config.yaml
d_model: 128
d_shared_expert: 64
router_score: "softmax"
normalize_top_k: true
balance_loss: 0.0078
init_std_router: 0.0335
norm: "rmsnorm"
norm_eps: 1e-05
tie_embeddings: false
optimizer: "muon_variant"
beta1: 0.95
batch_tokens: 131072
seq_len: 512
steps: 3859
dataset: "wikipedia_en"
Below are experts of layer 4 (counted from 0) of a mixture-of-experts language model. Rows are named router (the router's row for the expert) and show model dimensions 0-127. Each number is 128 + 24 x the weight over its row's rms, rounded and kept within 0 to 255.
After each expert's rows: a language model's description of what the expert responds to; "mostly gets" lists some tokens that are sent to it at least half of the time. This comes from a sample of Wikipedia text that the model never trained on.

# expert 24
router [154 122 100 167 116 109 149 147  93 149 135 124  68 127 124 145 138  78  98 144  92 141  96 126 146 114 110 139 120  98 154  98 149  88 133 153 144 145 150 149 133 122  98  90 163 116 108 123 138 126 108 162 166 136 159  84 142 109 141 168 143 106 128 112 113  91 118 162 162 135 104  94 115 109 110 131 156 114 157 143 108 158 152 139  75  96 150 102 134 134 139 135 150 130 186 109 134 133 131 120 135  97 117 182  79 103 130 137 135 145 140 121 129 120 134 113 108 146 174 110 141 101 130 151  75 144 125 142]
What it handles: Capitals, years, place suffixes. Capital-letter word starts and year digit pieces, like Red S-ox and 1-992, plus ", California", "em" inside names, and However.
mostly gets: "em", " However", ", California", " im", ", New York", ", Massachusetts"

# expert 57
router [115 126 125  96 174 136 133 134 135 160 149 129 118 114 146 146 101 165 144 145 173 167 107 131 104 153  82 106 157 147 148 127 146 138 124 143 126 157 146 158 111 130 143 148 125 131 124 135 117 143 124 103 149 165 138 134 118 168 134 118 107 166 128 129 151 178 135 143 141 102 117 131 153 144 140 147 147 121 117 119 137  90  89 121 124 167 149 121 126  74 129  81 155 115 148  74 130  89 139 140 104 125 113 115 140 114 164 132  73 140 139  85 137 173 113 161 133 164 103 113 105 147 195 150 107 142 153 175]
What it handles: Infobox field labels. Field names before colons in infoboxes (Subject, Motto, Genus, Location, Personal information) and prose connectors like Although, In addition, known as.
mostly gets: "Scientific classification", "| Best", "Personal information", " Although", "- Location", "- Genus"

# expert 49
router [158 124 109 105 140 148 128 134 124 151 145  87  90 133 168 156 116 150 138 127 161 169 177  90  80 167 110 136 137 139 127 157 117 145 121 119 136 175 108 145 104  93  83 115 171 153 101 156 174 125 159 110 152 165 132 152 150 143 138 108 112 129 149 119 128 148  97 100 135 120 126 112  99 118  97 126 117 113 116 161 136  95 114 108  93 134 153 115  91 143 142 128 140 160  90 111 148  84 109 136 113 124 156 181 162 148 100 122 100 153 149 120 102 109 171 145 138  81 136 148 120 123 155 141 134 117 104 134]
What it handles: Table header words. Capitalized words in wiki tables and election results, such as Seats, Left office, Cal State, Career total, party names.
mostly gets: " Open", "|  | Republican", " | United States", "|  | Conservative", " | Team", "|  | Labour"

# expert 39
router [119 121 100 110 117 154 123 133 170 102 110  99 174 167 117 131 126 141 104 125 151 165 131 115 123 171 133 132 101 126 180 121  96 124 139  83 140 102 105 159 107 120 154 111 110 101 125 125 119 124 128 132 151 125 122 122 128 164  79 157  77 118 143  98 126 104 131 125 130 166 110 150 127 150 174 112  89 128 136 136 100 117 121  98 150 147 163 114 138  96 125 145 121 122 134 124 123 130 141 159 126 146 165 164  78  87 134 188 140 168 107  73 125 149 117 128 143 142 170 132  95 124 112  65 144 147 122 128]
What it handles: Predicate verbs after copula. Participles and predicate words after was, is, were or to, such as made, used, played, became, built, and comparative as.
mostly gets: " made", " used", " played", " became", " built", " took"

# expert 11
router [155 142 116 139 151  92 142 155 143 139 118 139 146 118 130 169 130  69 130 148  80 126 126 100 105 117  72 160 158 180  75 102 162 128 166 142 149 136 110 110 149 175 143  88 136 134 120 111 138 116 113 125  74 111 135 131 102 128 149 135 127  79 130 114 107 104 123 159 137 159  74 163 134 126 108 100 169 141 140 142 169  95 156 108 155 113 141 124 139 146 166 146 128 128 128 123 120 142 134 106 135 119 142 107 107 100 117 131 110 146 159 105 118 143 124 106 108 107  78 117 115 145 116 127 133 116  73 101]
What it handles: Prefix-like word starts. Word-initial pieces resembling prefixes, such as un, per, mult, char, ep; strongest for per in rates like minutes per game.
mostly gets: " per", "- Coordinates: ", "Ar", " ep", "Un", " mult"

# expert 34
router [155 137 120 134 103 140 141 148 147  94 145 155 164 120  93  83 121 120 135 132 128 128 134 120 146 168 124 158 134 131 134 128  80 111  96 131 128 137 123 131  89 179 109 126 117 105 117 117 136 106 118 131 162 114  90 151 104 100 131  91 167  88  97  96 133 148 138 187 125 100 133 104 106 145 141  96 105  90 165 127 159 132  76 143 141 149 103 126 103  93 138 153  76 139 116 135 148 146 117 120 124 134 131 122 111 186 173 184 154 162 142 109 145 111 123 123  95 139 100 127 102 122 175 117 151 142 108 131]
What it handles: Quantity and quality adjectives. Adjectives and determiners after "a", "in" or "with", such as large, small, different, various and other; also fragments like shep-her-d.
mostly gets: " large", " small", " different", " original", " any", " other"

# expert 63
router [121 136 101 127 154 141 128 114 107 118 103 173  66 132 151 131 113 170 156 107 123 168 122 165 132 118 123 103  91 140 107 146 169 128 154 109 113 131 168 154 127  93 174 101 175 165 109 135 127 138 141  85 117 127 132 116  62 179 120 141 113  99 127 102 134 150 135 122 150 109 112 153 138 114 113 123 137 125 106 121 140 155 160 117 117 112 129  97 168 154 146 156 150 131 107 122 146 129  83 162 114 157 111 165 154 165 149 103 127 105 172 137  93  92 157 105 117 104 149 110 129 162 147 125 124 132 126 115]
What it handles: Nationality and country names. Nationality adjectives and country or city names like American, German, Czech, U.S., New York, often in tables, credits and bios.
mostly gets: " American", " German", " French", " British", " China", " New York"

# expert 36
router [136  90 120 117 134 154 144 124 202 153 120 112 154 100 165  99 130 155  98 123 136 126  85  99 160 126 116  97 108 101  91 135 123 104  92 165  98 136 141 101 149  97 143  91 101 111  91 114 108 160 117 192 179 123 132  72 135 131 165 122 116 134 131 145 133 118 133 101 168 133 126 116 119 150 135 124 157 128 163 141 145 166 136 116 164 100 148 109 178 158 119  97 133 137 113 124 130 169 157 114 123  95 126 112 126 110 153 148 110 122 127 118 126 162 135 120 141 124 141 103 117 160 112 160 126 129 146 168]
What it handles: Word-initial stems. Opening pieces of longer words, usually after and, was or a comma, such as pro, expl, comment, abb-re-viation.
mostly gets: " pro", " ins", " rel", " expl", " prov", " le"

# expert 46
router [129 138 128 161 131 130 100 117 141 114 174 159  74 116 167 156 151 155 173 122 118 142 143 134 152 118 146 137 106  88 143 124 146 109 155  94 156 200 132 118  83  79 158 166 163 104 144 127 135 151 107  99 122 183 112 144 127 125 125 140 138 134 129  94 172  92 135 158  94 129 126 141 133 151 136 153 127 111  95 141 161 161 157 121 128 127 158 108  99 127  97 140  79  97 124 129 172 146  75 119 120 146 131 120 129 123 148  88 138 135 150 149 115 131 133 127 112 112 143 102 145 133 145 117 105  89 126 136]
What it handles: Uppercase abbreviations. Capital-letter acronym and country-code pieces, often in sports tables, such as POL, USA, AUS, FC and NFL.
mostly gets: "SA", " US", " USA", "NG", "RA", "US"

# expert 47
router [161 116 112 113 161 156 123  78 105 116 156 119 108 119 134 120 115 112 127 105 134  82 111 108 137 132  96 116 109 122 153 158 158 111 124 123 118 167 151 123  89 116 146 110 191 112 139  97 120 134  82  85 104 165 137 109 142  81 125 115 105 138  95  73  87 131 168 140 133 120  87 138 137 142 129 123 101 131 128 128 153 108 137 108 134 164 106 113 160 146 148 154 131 106 103 150  83  93 153 156  98 104 166 134 132 167 175 120 152 114 133 138 158 126 117 116  94 123 156 106 126 146 143  76 129 106 119 144]
What it handles: Geographic and directional words. Compass words and country abbreviations like U.S., South, North, plus raw non-Latin byte pieces and pieces after an initial S in proper names.
mostly gets: ", U.", " U.", "| US", " Santa", " Sud", " South Kore"

# expert 5
router [128 111 111 124  91  94 103  99 144 131 120 126 119 140 173 150 122 127 148  86 147 137 130 160 155 167 145 102 151  67 118 126 126 136 158 117 130 142 117 113 147 103 107 113 147 104  87 111 166 134 129 143  99 125 144 110 113 112 121 163 142 117 109 100 157 110  79 155 109 161  97 117 110 145 131  93 127 141 176 142 122 110 120  93 123 116 110 140 135 118 179 137 140 164 108 179  84 155 127 113 157  85 149 114 115 107  93 147 111 105 160 156 123 134 138 102 104 142 172 140 138  77 167 147 108 138 169 134]
What it handles: Word-initial first pieces. First piece of a word split into several tokens, often a capital right after a line break, quote or open parenthesis: (M, (S, Nov, abridgement.
mostly gets: " (M", " (S", " (B", " (P", " (C", " (E"